Below are experts of layer 2 (counted from 0) of a mixture-of-experts language model. Rows are named router (the router's row for the expert), up (a neuron's input weights, with its number), down (a neuron's output weights, with its number) and show model dimensions 0-127. Each number is 128 + 32 x the weight over its row's rms, rounded and kept within 0 to 255. Numbers have three digits each.
Before each expert's rows: a language model's description of what the expert responds to. This comes from a sample of Wikipedia text that the model never trained on.

# expert 50
It responds to: Digit 1 opening years or numbers (1920, 1,700), the pronoun his, and Cyrillic or Hebrew letters and name pieces like McC, Mac.
router:104160109051055168097098136123108119072064111119080178113140110118120101125136144094121109135152091135127154147146142165154188187105157118092148148132099153129056146099104099105069129143137158118106083111152104164100145098154119091162122127153089125089166159115145165109143183140127093069117131130187145164103096114183114148112199083077159115136125115068100178173152113211145130094128
up8:161149112168108112141128168093141136149174090109128139152167174128105154091126084120241177116094129128098123064177136122072063091162106116141092052113162116157138125122147109140122109177113056183143160104103169144143091128130207138108090148120146099138130131150071129102141065087142123128137113117090171131116114079136157078160128159181118133115102096177133093161158096081099137168131
down8:073130186092159163178121094138082117079162073103102073148137113138130099074062136133084150161116101143106121128135152155118177168113123160124118055120068176153167124118064106121125119168121137074164117117156152147073152152096163128116093111140145113087128124128086124162150165095148098151194148118156129149132043074188149191073128088108152115141129129150138130105160069157115161125157
up9:158140233118153142154058129064060137171148107088121106142103080110096140150115139107117122169148120118115147182099142118140061098132098131150097094158158085123105112174115115171142147147119064146109138176108088128100113110160101140170172094070145084130120070159106112166157084143137110169127180065103119128101169138089135123096070087180119165143151171161149096152140147080133117083141
down9:142121092166118106125127122074099123062091030163053127094164103113142113152128184145154115115147110117088124152166168170152078105143121127122181108073104154113141052134125130107036117113140066165144118166119118129140084063128158073145115124153136129121149104160132125160128175136145110155091128150090167161092129088094129180099109145148175123147104119135062129164134073150117063144102
up10:212135099139165117158120043136134142166139104110145123140128098199100156145091133093119127160088177051154130162118120105132102134147054145151093157138178090132111158137147102117158097145165106096166118119066063113094149125159101108116153122125129097115163099145141172092126075099147147135091156143113127109213133177121156158114160164134107179079129185095130095143063114065157156121169
down10:178179121102093124147154151081191142095100098153145143117120102126131144146072155080134125152138114138136095191119176132169125141097117136087125176163091161115080127073147114139106079141122140119098112194130067101107144113168096084159135092146099102046182172143185090095108140151096142155111140162140120123130088199154128170124200080135129123099136100049110176157160100130141115094082
up11:083134157109184076127111112189130143193138119129111120118118153116103152132117063090190086178104156115148064110165089144083158129070099127114124082126131084153140166200182131123099129162177129171093117175122114141168136158163122161089113118094130154114105119083093100097136093132093097174152158136120131115165152130171143131151143176177167153154183108131102076101110188059111136193111
down11:139137155181130227142119067142182095123111200055100083167102133103142081105131129133167114211150151135158165113144150082142089107091136117100096092117095128144140113120111128150137116147145157143095095187165086082119088132071158113178154118156119121123110125105098115141162149175086040147190161131099150154101148109117087160111085127128082103082110105173117169118175126148132125140141
up12:194160171177182113144089100110140112162140142022132097147059138154103098174102177138127075071181175150148113063120168102098103088146078120186076132139170109114111124105103122121107133108057114149167148109140124135121141123161107109170120084128156124155102142142124103096159105100133078165145177159095136126114178136134140126124140094165122170133156100125090160131148119065071168180124
down12:169162122177113139146109100119152097165046097111092117128132127145167091115198182129140169142143093076153100130196109098178082106114117134156102122054169141073155093113141133110174173167126075180180111132109122088119121131156139117143082113102133108104070100109159133117116160103093136113126155135132190119078116120134077051075147150135120116125184132124112153074129085085120083077094
up13:160070126132115155123108076098128104157135141102111078133091150171131151149120093175131162100055140175045163097099134095085125133227139122105146110173129126087114084108168174188191159135139127111109167156072149128122125089101148104130079156150126130103082091114085173110073129103166139106112137164113168156152110199093152090189134114166105150137153192116131124086128145140133150104124
down13:108113105155169128193091174132122108158169084081122164081152115108169065181134136129109157100108153129104120119137144157133132152093128040084141115137078119143175126182108057133078100120121141138170177160160190155110140115124109098199073159097075138155145149170098136094124114077153097194112127168122098098112134126089131174105152125124186113077101097140144170170153092134123172162113
up14:165153185198163138110086099147189149108162172122114145153128145164095144142138121164134137158142168188131144162138135060074128087175081160176111063155151158081165118197142157102183102141167129081165154162149115149158182148086132124132150131123163120157100100115126117121174061152119163132150136108078170137153149172115156126185119151174192149135145196136102096140128110131087166137146
down14:144147155171123175127143142156116142139125115147159103151115142142204092084144109098113161107103125081166150106179075081133067133085146082125118156163088195152097152156174103210111164164111136153058114187104137102135110109121164116089110097081086107093092135136101150130172212102139101137134160126138189121151157074148167110089111121075145088068114153143158137174158120097135150131161
up15:165068143184145074096127130127103135123142096112106098139111150124144160118125126202133148139097180083154155128106150070084129061136136156143139148086188102100148028092117193138141128132155106115133188129142142115196120050150059145101126132076160083134079128098154115073155114100176153118112163138097130146179135158100158083147121146151118169099126138145118155137121191095154155164105
down15:113157043130109040134124080147169114120163071149107133110125116099098128172148171099096142100073109124144132133128198163158099157118080128140115107135135163159132102101156084156126146084151127157136167104202145105069130147120103107117114106086155097113102115162154103156131152130062065160107180113136186147137071184120169153135189096117106125093046152131140176094123126171122095152130
up16:112101120196161136136149118095144155156148129116135157150202100150139172130130107086120140095132171130143159148103062105128087063129123105156147126117138064105157168154219149142145123158133089153119164183132147122106093152140189113131081159091137200162106086166087080161114167153128140123161108122136114085107119102124120123184065197076099118135100118229111116095152121128088108140148
down16:070163119154096126131106158108069139169112165090136159106149037153117074153152124177071133119134109140170156141152117169172170127099127141113108144114096137072217142120080124040059107130126102129130085129167147118130081125173156094155133149174136160072122118131092144073122125128105138121152118151156127100168200108086191147102122115069124141118110129194158105108171147113150109118141
up17:125110157150163131174146092146176159135166195098172096133174140178149208114109137128127160138132137095167163125130080106052110104165133121157111115192199071109115188130171136166144138136137149188103157129111119107123104136142163151110089104095139127187136118143152094159109077137148146161140164147086101073162159128129127148123086125156112182077098109132199075097152150053097131128158
down17:123102087142131082149126156123109122157125120125131151108153114146115130087165134169107134097106063176185116134167161154143101089131147162103167107096142138085203196114049124097116129101115133115077124101130128145081070154128176115144139139109049158141053085109132095133064060165127087133120191099122125082115134166076152160127057119126157127116118140137100118076159097056118122130161
up18:101119133177181137154094103136157142130208158120173146145161159168105093120151161135196117120102166153145118091124063084056088062171091102153102090185145129136095105146180160161186122116134134155130180159105102119117097152142124140125089132103161104202120096170096135096123091104106125151134082105062137125110173118118184152140096150148142122062084151160148079087124157119116112159168
down18:193108153111149142163154128143078085145177085134155104132146081077124070118169080146186141059069156083168112092089104139095078153125119089082115096111128177149143120140062111143081115103117181153141152131115129144108107067131149151125092115069134155151109178085091157129121165124114108142110139170075103085132124124098159149088051105163144133159104146082091125167121175115177110082130
up19:170111101130169124098117105168159196179128084113114067165208133141145163089153110175102172155116175118110109106129123130094057151121161168120064063143203119179099163092126156095098100120122145138140140089093125120144071093144121149108096118076189093112135105096112076142138151062109167149134124132098146146161127156110178101105068121160100141098113099095111116124068153113131178148134
down19:108134130043164075109134154136157088179130106080161128106111108104061167149107127134126146091120138090102125128086135190143086163100152153159160139174208108133140071103120124117132146170112087161109115141164092106135124163143159183129145102180122102140131105189146124133131185163099155122152104086125150076125109131180129120095095133128098104113143163141204070196185152097068130083086
up20:098135115191162118161195053110130179104146142120148165145121151125134176121129107118139114166138157123066189148130122067171069131132091109196115102074185122087168115109131134153145147166148165143117146183079160078171142175147134112127057123148145113099089125106125125196094137132119143134154152180096156142151088075093170106052119121105134113135118088162129093135118177121088098147173
down20:102078159127161151116116147109147111117147080131122105147141099179097149155133104126090104156130086104154181112130089119136169111118153108110141142195121141152196102155100128068105087041166148199094110070169128152092112125127124152151121137197072167121118102116122128152149142148173118104098140109139141153156174075141042191149165109150110125072178169196125168115104094116158103179119
up21:120145188143175171119135120086172132149155123103124133112092135124111108125146090116110084153079198109173102047111132140153129048132139137118152091098186129149158103170153153153133171117099091176155150164110179100106163167091197143097109094091170111137113131085134158128149072065056132095124130130104129124103171138120124124178145198103097135126151146126144044113106084146132115167076
down21:131148129141069200135153136134173114132115118134130121180101098157119098100142097183159150095097102089129133089127141163075158130153139099107115145100054115139141120107114154163131129135120168158095139149103018128177135093169162127209108099102099133125152116117107091142143238160131076189165131130153169111132077092180075123102127119118193154120111133143100141088125141088167113109169
up22:159136079156137136121118112159102163134177081149181175096132141150107190119132137189154120137113154116121143159134134134145135093204064119138085122159105097133158125174186075133176104148131078120113153142144148145103113148129148129081115153131115109203143065083144146122125155182134123126188124036088105054092114127104133135083098131153113179146057174189153137111143080121083126121150
down22:096157111155170102116150187044090161114071144081109133103153119113119078116126142117116175103195123126148154141205185136133194093088169133162126126112131151128110151142068155105059145139141135147135147175177130120110102057152118131064156104122128084108096140111153111143122084129109171116110081188104094098123073097136185150142144188145188123127124130154109153170171092162153156146114
up23:128101193160156114164147109128117114107153064135146071106088192124116152108129069208104126079114160151119161080084202137122091124215124082157149137106152133143135132102116195172111148172159123134113182139106132127178105166116121152112131113137131105112079111096152071184143101134172151134104090146089131116115109104138184128184117110172172149090158110152166065146136069124108144119091
down23:073164135119155114120139110079111139092151076141087110125150117101123166148132173155147116126138049110066138133145144150109145160107131137099153106165112171147169146159189109144078080087150114182104130158118201147206131119098133183117096125115107152138107179111148141138129210074174151138125163159090159130085081051152107152137147133095183137099072163147196125125162113157119097172136
up24:150134125204158103156097105165165114132220117152159141146126186100132114114138139188123113142137206220053144102147123147102132072148117133199104091179097140148097110150157134152137114153137132155140151132075120143129133116156138122118091116080139168104073150156100077144113147074099192111122160136065111163139152112095142108159099159191145145108136150134154066115166173099127128165109
down24:183094101116173195123137158113182110094131153100193126104139102180145135110148094164167143106144126095133107163177102126116075216069125071101117112115089109141107083109132136139127081115116181169153125136166085146099104098136130172169147149138126110161111140138089198177157187095081134154091150165142115110103169165080154129061088140144097156149179101114113135188116080162144105131134
up25:144054172188171128150124114108126148083174115101137094146081110065127116122156136122144109179138149141138129131138059115117107082144104111094118155159182072146187162069147199172181127153157156091111125127102117129091191145025106092121097124107133112183111107103090076177101122111137098175095121090123139137160111124121084088140085157090149094061130124126139110124127161111093134159137
down25:135066117139135149094076089129133121138153159128146169098154116079149069135162124069163168058101117097066113145067116111126165142172130159132189086166145132175096150093103118167133164107158117127065072152130094128143110086074101143153173162108094132081155135140100142089097168097103070119087165121088108122100108146128130169085082125103126129130157083086096113172116095097150157046133
up26:138144139169210124103133116159146148159230157126146082152117155128108165123126143103156122127043186146154116125152131103093079061134162122181088064124131120153124160142154158106162109101142123135102176097134135092105118100099176140071110139093171131105122127139145137147135072108127144125117101124028135112138138107105174125187097164195094127125120128123138054120053111098112175145137
down26:110167132098083154081105101073154103049206077106152136140153130105143092116084107131138171159144150124110114108125146132054137143138110154159114132134137102117136165147184150133106140148151113170096100153117111122143196084153125111157117102120157118136100136193139210127169128132169168134046184106086153093170066129130100154142142130131169147114146187088110127179125107048127136072090
up27:150145145135142091157164115108105147131141124109158105148138193058087179154172098128135111135084124106076134194140135114097147099145084163139103086111146102149146113149175164130161129139121123163153126139107159068095142141176178104050028060157116132101141074124098097109125114156144154117163188145096145130203160102169153129053151098138138162098127155102116105120051138095144151131149
down27:142124150152138169135155162129139102098074088136093086113135128169145123177123089099141148146132147137155117142177092094163133073153096074128111132115059109154182100099174111127150142131093180182120084124157133109077160149122172126152170050154144185156150163155119085097147129081172121145132110106162133130089120125087094185193189110117098075132173159143141139123147143159141067101035
up28:162082136202130132142121120159145142189194154139124074176124159102150101124157107102157114130072164113119105085160130082116075083141092153179111063140081157150140066155151139113187105178101132131139168164124105125144179120071091165076122112080155138106122077086154136119144113134105151119142114132041131118178179099171180135200109154137089133118147096178140104148118140110139146152143
down28:115147152158194155105145113089118133110202133128160103142126117191142141139127113136150174112084121078094104127114096155059118183127150142154127138176130120147150097100180105140159092091117141150110128130145130078066106154127164142087088105146159127136161115185134175112112162107173192133154135148069132084131129150094126150134074133123113128126146224147152071155155087041099106049083
up29:141081161196142164112156137147118168103140136136168120121222136153146182144117107115195176114121171106183120116109080092089131079185111143140137072158176126127160161114155155164150122117096132130123156084111150117096112118084155106124097132134215118165153063126044081135167100127109150146083129166107107087087110146104176141102069090142137123088152125175157083106149125095117139116092
down29:131121145158161133092103147120109128137113125127123131129128131109169164195144103130139116021128166118073156124126126129155157140114117169137133119149107118116170175135095042083096147135115133120090139074096160139091134095135146135116155156139126177128032083144151118024104172118141134140067145097101092147131104135124152137097113063141139071064149160106135114129157103030131179144090
up30:091156089138189048122116126184131091171158115108122136123075156133200132117169104161175141098102122151200153175108129110078116143099103124161085088134127101066064132133128134183117106086123070146125186163142124118144067130100105193137174144116146104140122092129127065126112127174088134110148105183115126148147173122140171106121112133130047153083125105134172125126116172162157174165134
down30:128154086101104141179134120134180133181060137091174100102156108143092119126128152125166164173095122148117137115085171103126023136099150096127127101071144178130081118109155052169079135098120144083120144193153153122144147121163097126131158152114137149084126113093157111227163132090066091091139138153174142115171105100102137134059124126096121121164087153104112159160168125163126138140153
up31:159101150159147102152153124113139186158156125104143120165081133178132142091156138153127139117111128109115087139118108096097073093073096088126126097119131130170148090155177131118119150147188115123103152161118129128161111192133153152053119158074104115134076146160127130144073065061081154186127098122071150129135173128146166098100137177131116148157038158192135081072075130114163171114173
down31:078107173100125136111154100057131084079133087121142125119154109121147089119121097140125072175142119142178117089102085148104135126114085117110079167077075151117160094097148150167075107101106091141073054110168146082145159136143128135127101065135170143184174095132098138099114188139122182166133072111146123094102123065121106140138056097070162137118146101165123141160108132097202144115149
up32:175152112149171137143065119153125154209214147102137123127153156166126191136087159141122164106078154121162109105152097145077107075159144138129094067112140055168120161124130151118139137147123110134167119160043125107152094113161151104172113128108178135107111085162117050123149134150108156108106109119119097094074170134151094092126150127129133124152122216150155116162125140115097093195179
down32:100146092100118164126106214090143153174169157077147169126106067155149089107221134150142150095157112141144131172181146151117120104131178119084101169100129132107191105122113156084066116134130104150140155129126129132135132105201118114182090114100131164098078156156098086120147122094130092162075145142123159146105147172175157092126100154065138061124123070113180127154185114138106116090118
up33:143096166177187136111138092169120115154217090104123181135085137156183111112154101148098096087084190140122141128116147085134093070117110134169142152138165111125103114146177155131150114143159110098130209102125111096172121140132166151092091127129161125137105117130119119165127066104123200150096109145043115107177133118152131092172074127179114167171160141210160083155119136107093136154112
down33:162089125150136205122152125132146149165155102077176108102133115085162110175083139127069109084108121126117122108146166171126140126146123086159133089139127114104093125087104164091129063146091160127109133153121079119192169069102163127121105099120134170141185168150138157132160122144225128168102177180092142092076130138155141170186138169089164110115213133117132174099159110111149148135079
up34:123089138206184161141098124156127115136177178139154113158098174147104145110161147126128153116142187116082118116112123092077101053137077149203135103154112156143114138170119173181162145107118124121128191129103083147115119108113113105117135128131185121133111083131110140158130085110148157156112117125042136114162164147112146070155146128116053157105149167196164101118168107072061158188147
down34:154157146161111136131175096069125102077171140131136101141164157112230114125081090134186123062056164110147072096078131126118086162102131097145124111157135089126069110125159115179140156134112118123129159146172138091129126129140135122139106170117102147171134189055145097184154141108148110163112137171112137120170131075160126125112087103119192086133121162189122118172160095085113186100093
up35:187106103116114124117113075087115134146180076079126096155098136099119153114165120142116166127085126154144170110097152096139168109138156124107112077146108140122085182174193157120131160184109108031141142128145143114113167119147072135096139180130111069128078043154131066118163153186177109084168096144106151133116130118098142085174114130103152112133102158120205185118104123155131171153123
down35:130077067097126135172161165120175137121107093129152120132194086062094047128119167069131128168144125072112137164141142162123090143120171137160094114134125154097152150163082085115042100123127100150145129171164134137130146124131113141134094122143153075116174178148151106147127155083073094117127099151119162168178077107119235181093112167092137130126131126137158139081102119168109106169153
up36:095100121159159102142149094153109098159155113069102102161165186125167140142098171161128139150131133146107151096153133106149115118141135118176086097142162090075141127097182139072140124147134101123108171168103107079124182180139124157143086130153140113079028083087122187168108077113139132157121142153100134107180161099120123146086093183157143084086082110172183145118097071085170112103187
down36:092094122113129144107135122028145147093128077193122181128124085107078099127139098124127117165131113098108134132115171149140185062071129084112172033140148134116152113118125046102141105099168154120099130123154118115099101134113127126154127142078108147079106149062132080160125136123130156125104086058130104170177120159111067147155180087111145161115164146118126130073135087171158072153128
up37:172163106163159116117105129090139157144164133162124120144146126079164155107086176116151146221144138166092092133144097123121090078114159094095138081113160075158153078107148166137178119113145117126137165110075163147111077092069080137083116081109134128154163078146089099155186088169170146120166112100086140145146125145161079081171107139183108184141104120151181147126117189090155090157147
down37:110132124092175087162136147070060167151133037134156093102122108052162166151138113078155174202137134198168099148129166147155129169127119125045136146131108089181152191110080166128175127110095091130124105171125147137116107101118160138134148135134141157074065131111137091115128146144144150076092146141163137099162148176132149152126130075151099080078096161151139122131104138157091115150104
up38:169129115127125121094105157147145138134149106093175115141083171149165157141163071186109088089139058104172139114123168138122143098174095166113148083086120103118102182190157123150171135124113127139228143151130081090175139133102165214097124150105146080148153169139152144139177134126154101108108145093098126125106140137146085116203114158141086141084152138113123046157101147133153201131113
down38:151115144044118167081155135043111085159130092140053169131139075101153080140136097123109111098146096086090125136150112214143145095129165165078150127152110097158104147135073105144128130087111155170086122113107082153133150068144148115151141175120121144147189172055150121149119178136098107135143142104169109118114136112119098135150095164155167101165159109107140152106141138172200057106111
up39:128171130153119127097129127050140112111144118114097103139127125062116139115125115117075144073102134121131145049129159081160099050162111113157098131080123169157144131172163115148100132148157097163190165135119189102185079094137122095114155128104107176128066140142073153104083091133199165125140084091116139137178159064102125119136124105148175147127118131176156130106131037161151107097169
down39:105129128132222162195143162081111108127169042094143108153144069133132132090131119116104150087163127115101149060087101150053161114101091160083146094074170168136174158186108173132129107136138143149150126104130096122154173063130129174102141134147144173133114151129184164101097162139155108092165164133145145184100087102173114142121111170142183161135141161137143124145139093157108079154153
up40:122132118128195157072147103132160201123154058089119131129107150138092186086177091146132099093158130142065098124113049084064104104128148170114137098190156092157141126144158119151169110120166109101153139139109114128170182185109094120045087104042145094120162145172166122124110123107211082119155086147110120125122142159135174109126150130122144163108104159132128090132128161109129139138116
down40:148129163129134172111182108142175153076119110081102113114135111146069156147168125124112161138127098080163094089169161135111136109055140105105100165128113090185151150163175142132167173130142126174119123189221122147135133077133134133112085046146082143117100085119107150167126175122100109124144071102092183141178171112092142105112125149115168140117127164174203147092055144111132113144107
up41:119121105201188145154156080148119157163177116109158103154134125131146203143137128169148143123079166141168141097099077135136095104145092156158092075109151124069144109146199147125145172162110130123140152159093119143185127184129186090064090145136183137150153059148084123100108066157124176151131082107052144158164151129123144112137103172147107103087087139156125119133160158073141113160135
down41:138068175144082199118157154142117148151117093134163100185140139132132092136113166189150136130115154106181115090170103145179156137128114153080136088124137168099117114148135091090202099087119145113068109135130147134114160091135124166181111152156065149171138133109143137123143169126183135115109113107077137134167144089172037140177089093078164172138089210153146139102133085151112172140158
up42:143134177138088112130133096137154127116170080057104140132093136100144118118154121158157119130074136171195134169133151112120062083147157081157140112086106125123116181092140162098187103140120135189175165158133105106215113131121071203083154153091152048131121162111188157099205115131069155092115096134112136140111156105131150157146154159115128138105138113133172109181143128137137186142155
down42:124132112074073128114147099150162111148084111163077128127155132089074143104158125146093118128111125119138169179101155197143114094146126114086129125106064155137084105101130068156112162072103152082106137086124093081116144122104082117134147126103153099176153105056176088133135148155082044083128114089169131150133140167137165132149105162086115115110087108107131140098194124217188169148165
up43:079142138137112079101079136130157123165212168147130096141124177107109095091115192146104107142152126119207086092169133138119103077116088102164129155160133109162111196099080181154145078143144130149178141151085167124163105169096166165182118130098131090185146077127162084142169086106160131134133065080124146100098175124118126076143116157168110124106147121123129106098101198115105098106097
down43:122160068107137181122144190127133135172156185152138189115143101118183111107106107132114114104168097198064131181146124163114088150077134116125121145142116104148123186124145106094117122120101125130124139180081163076136088171113076106173095148143061067156093120113100090138114084126125119143184211091161100150069128132095080126114078122113109087161119134146118132154084099163164125065156
up44:227145128178139156212139120153132137071184130160128117110156180161120150130107113119153128133131212089092147129121122117132132136144076154145129085116131117118119109141229116149163136144149108198183196175131162076120129135125143124127118161172121119158125114141148105113117092151137189105135146180103093116134215087074154158155130130147135123126072163154155121110093117143189120123173
down44:117132177181103119119175123086103143130150125153160087105140137122191140149096128141100072121146123113145091106080136143096143138107148159113090137227146125164169222121116117089177156101133119073090160154146177147133175146105057106096147132122153168120136159119157116077072118162147117133113133095148125163096090152125134098183121142177225132122117194152120141164147178139150093184115
up45:170114150177115170133120076125056184169172189121182134163164093117174207116139113140119145102137099152146153106120151106096115054175110178185115102126146066109125121153184128136105082147098102133159157116089148162166101115119102117125072112042144136127124105145120102119131131119108151182117118126098113132180163137088149125116174081110064135142119130120160134151065131060121102184137
down45:094178068170130153085102112091089130150123045119138145107158090134122141140159146203080120126111162133136144209135149169173126118110182140125113177153141159109122164087089136142090120115134148203125162140138118163147104116120074109148113149227109108031123057092105122157144147119101096124129131181083122082144116108116097114057121152160143141099121152161149172155170134129121133127112
up46:154141164164157095109123118155121083142169157162135115115114201195082164144185120114160124099163169160117143119156115065066118079132077182168133104148144109117100113152190119157130100129119166179135215124116099140186129146142135149146103122088159135110056105148125114127114059160156146116154121120088109089199164153129154149145093084176093113112189107140125088112131169109075114154096
down46:134146126157111134133118091096163099092069079083096164131126136166157122097156085044140185101152111099144092121160124084101049169066149083112087163127091161148120091113123133173114123112108106154142126105133109133163115098078130154174165127162062159093116112136125205135081120148110088097140115038148152135150156151126099102074102120123157109062168165134051155144167130136112118115134
up47:139153099165117120140120115119126068066205096100068131124105178131100161124147185122120147095152111156097115115139114135096135072139147138158073093165187127102144088124139123087140182137107148169159187096144182147179161135130136124145107129122110087085050136181124146119149117146214109121131145205116157142098184150095171128103062133135199126071136164093111114138162117089129146132143
down47:121161154152171101104123108185164159052152095126142109120120160113147105082183131089136208160141110118124139150155111134118098153098128103115110163125126156113209124134138141092157087115099132107179144112138171156090120122111126156151124108176107170099085118080179131103080161107100127125140139010161122158075091089108129162159186126128218083103101119166103147121116119167140109074157
up48:185080151147188129103099122092176082147185096111195084113159176152146130069127117123120120139126163110155135069096165159062113099123139104116167133152185162119156094169110119132180119156148137165169155124082105091148139154089116172107109126037164164162130166137139159174156061095134185144161147105088111125130138158126131110141124123149073135140064107138162070127141133142154081083141
down48:165153135094138091052111127080144139149171110119054066120156106159122105183128086097101087119115130102110157093122115193105125117108149125054050066098133111146119113104106136141167129133119138102095133107107100105158075095143110110116119082092068153123116146091146093098136193158115093115157146090164169152118085139089147156086174105147115107149092173086139115152160176096165068087183
up49:137164142209180149170156092140112156197188103110121116130123135172139133120105145083112149108080185131130118139151108111125052092101116138133124161058185113156161112138136117122146133106166106090139185166089120100183112130098102137088134117093171102154140116149108088136086065166086171172133128116048116125104141142115191110184110171190100156124119167148165104127104111066150095146153
down49:194127103134132141085139149150139119053093094086139162129123140151140152113193152154152115113089139104096107158082133133163173119179154112114130104124133119159103059134132140165134109093109129144097100127134179110205197074143136115145123107098117100150154106111169139129191225133164158115122088145118161022147090144173093122153079140074147118101140131082152158113084105091110152094095
up50:081150146131185114157101171117140114173173089173148124115126156140132074134135127111131112174104153191148126142074173100151139067112134197127106083164105097085133118144122205103215087122158147078116163172132113161127088107048115141102109127069138109105104081174089080143190111145174161120098154159112108142112155164175100100140095114169138173158125162144118115138154142091171120104137
down50:088177112092061149090148136171133076160178152119072134135150131104136134132145101079158119131148140113118110172153139175091130149117164132100132158106123096142183088101142099169123134134161108104103136206134182181172108065138174144118108103111146167106081178124146158156165191159088087123122116100094158102121082065127129142089108100123182044153135140207143144139108110096127105081170
up51:138134159160187150161113097166116161091201137144177128128136181172057120126157079091134168165127153171145124123151129065126135111150105115187181099157161157130113111142148134137150142145132170116135166113088078135085181214113149147086093161094194127147110081163074109147104098142149156134175069126095133138122099157130173120116102156125079136089116188152122059144087140135089135156101
down51:080092167135119203137085161147167131090067118067149102125135118132168128121108124091181094075120114114093086091192100093144117159135110140113101124147115069123124100179161096109143074115134138115152106150157188133170102131145133112171152113176103130169139130122028217122158105149140112195170097112111099112132131147119106155081109186101130157081143152140148171107121070094172141116143
up52:106118108157141099172108175091165090151166096187114092125102135156097136108089160160082101133119150135139067098081199131112160105152113089145142156151061123123161121150119137104114130104146097073096139091145129157075094151137116121075138138135120135121094082141134099159146115132146172124109127170116123063091137120156161109152104234149132152104094094185157109085171114084044149126040
down52:101133088110067173082127133152069110151108142114113140139112157117081063162159149174157072105146110094094105162123118107117148145127164039120113112105132107154120127190124167081129124205122146022130120182095162147177151136120060151160132122098129137107128150083131135151156115073154142131168129132144107126110129091131099138127156171108185112216095078160142159131140131161159185117131
up53:100064121204157102138152097128146154149207106146158165146135152172143166158107161147154133162087152164099126156127148080071105057119092078168098049101099070124144099136172157142171111133134118137114151110144112137114137158113144126067091131149158105114085109108126145157129137119152187122122152154038120136135165121109143113172088195125110146127133158189105075094139151078121157194144
down53:206121104147187118152137107088150118093184173138138103132165121116172135203088091178181158113114177100169108102127073133114129158166081106134161091165129116159133140136148117165147099099117159141120152182173151109145164103124138122165097129152155145133153164130155133158124151099162150123008158150147143051182138144118095143136135114168214121091196120128118099171102108135116101125126
up54:063096165133135136127132179136179161154179136133172127149128157132130141142129125169119105112109140151131099151142151104142053092159131167181154121162159153036126096186158119091160134165108090168145166160098140138172162115150114159112128112088149059098110153113161115156109112127101153113139170125093141142195215097135138086132147189111140149157093114159057110085092145096138215157153
down54:079121167132091144158089062093129060109117162144044120156131140117140113142157135159107120187140105095118114209148105088151175125149124143096102124101104147090145092084138182174152142126147092164124126162110127171110149150191128126134078115114153163106134159116091142148141126136107104168057120163151149145150142085092132105115111123085185086073160077154104225136079125128193117133091
up55:172163132199148146147087084112111159155195155165156104131080193165094050133194165126190099157094189113124103118117131101120063062105092156160074123142155088167086091145127110167103160132113142146133166108106129105157088140145211099117128100101133107153123147144100129080143098112104127150113135088073131119129115123080143106166132154153067114125117134161129089125105153064116141168152
down55:165144183105088137114073073076130126064140087129066143159091137144141116067120101100160108143117134087080148173092088129076110117122130155074070159122148171132114130099040138140131123105121116113136155116172097178126091134144085121179117104147200133145180111151165090165183170154151138100162109122146142166125115092136128129085111147148145094120127125130111169210147115173145075058136
up56:110125152198168160176144095125126161144152126131132147130123146205078113075147114177181138160092186124125130137141108095105088085095099168227080097141125116132121084150160124129122069137124118156125201142087104097165094135189122127122144151138167114111099108152097148132135050141102172125101088119074126086125168101100147130103111193128122133121164187208163096097120092120127159132127
down56:125101151126111154115180128054163110065171056098116164116107109096180142123107082088087064146165097121122138139121158156106138145092158074123062127122096181123164165164127127158125090142126126134135127160178130170127111136123142108114107132159175145152222123124171159134159139153143144152103067087064107126114145140160103183169095133145222083071156122129087137124147094145149102102151
up57:195101179120154100115080131141125124188177141088166192127115111146168132107139166101129103132122159064137088045129125148139088097183138099139099109101156100149127132123128153125098087181108077135139112118104156155125105127087199111075095103106164125112170126123152088109103109088099128153092117091114131106146168118148078048096138112118054121180059089126168114149127140057141130149176
down57:129152132092129158111116091101139122144144090126113133145200126123153137144164173125124200143105148109145098084099180160165184112114186139063166136108093134116132157088173127067053198157094147087093119087088112133126090119133099127122096141116146139107125094124121110175138128088077178114103047158149150123190115150169103091191127117082154104143124100149178184159128133151182176154155
up58:138124151180156111101064071162128174170214153105088133126099154143100169127196130179131090156103102103120113131093121045115107115095074130200072115111126078131144173094117134136069099149150100137178159142093137152150087149112202104119072127089116145116109100148128109130104073114139158128100112076077102110122178152101184124113106142176100108133120154158180108124118110093148153155134
down58:133146096095086147119115105118164137102104100124116159107109061126200160123134136136167098120132115133113030086091162115156086078120197110095142111135136190151097188102117111094151085145110163119089132107163104144203105093086110108175164152154119081109161107121160149147159162113134127154045100141114146141204106161124118104093155157107157109139185088089087153154168078108113167102131
up59:119120142177157124134113082182191120186200127105132104136153199152131159130098121141147127122109216098164100109160104099085116073101089134190093049135175090163107114128158158146141147117161109163145191116102105079110112137101167113093126112130156122144141087128121154118119110075117156127111132086071122118162172117113178089131097158157126139130116174142160046108129064105181134171114
down59:127082148087156079158177096133174107164138083098137107126089126155163106068093159079154108163128138193137163089121087095086096123100114118149170143112180195156087126104125142112146112169146162112111200118163133104109076123133118145102187141085130100097079173078171106158135140139046082128151162109121099121119108098146122153138101147137152124163167153104069134164176158101094106095202
up60:120088110177143175205062101164072151096154109115131092125160147154106157100122145118156172131082152145141137103097122108123107120171100126154064041149159109074123156137148101142139106171141122105149113152121167156142113175065214128091099168131116109102110100147094103091110066123156161053098084151111131101104127126161156144148112132158109157128094189191120084137172081134101158131158
down60:162105159126085151112127162149107112179124112144148142115191127107196068183162126147131131119153154118154106149145163136138167127086150095062153068147073140127174189122082063111116116073096137108074134141180163187135113134131143141234106166105122102130142135145154094156178186125163059120105162144116122137142156137117106159112067109126183096137132167146129176134171134112108112119173
up61:135056147170183128098157099162176168178181120116121068153126170137157127164116111154145082140084180142128108124123094099115064070145104107184142072138129151089107167140168169139155071153112160124138151172138163135177137151040139118080151150109141110151156136107130116161151107141139141129122106106075135080150189171120116120131114165152149161092192140154147112056107172110120167133071
down61:119184092112183108155138091089101112164156124061054170131096116118095153136142090073113142104126187134161119122135133107162120107107128093115143096182104103189140209142171121151097123128101119110095112175133158150194136115090054148121114147086092167072145138128138117081141133109112129141192127127106132117151137090134126174182081119064162096080096073151108120099158108103179176133173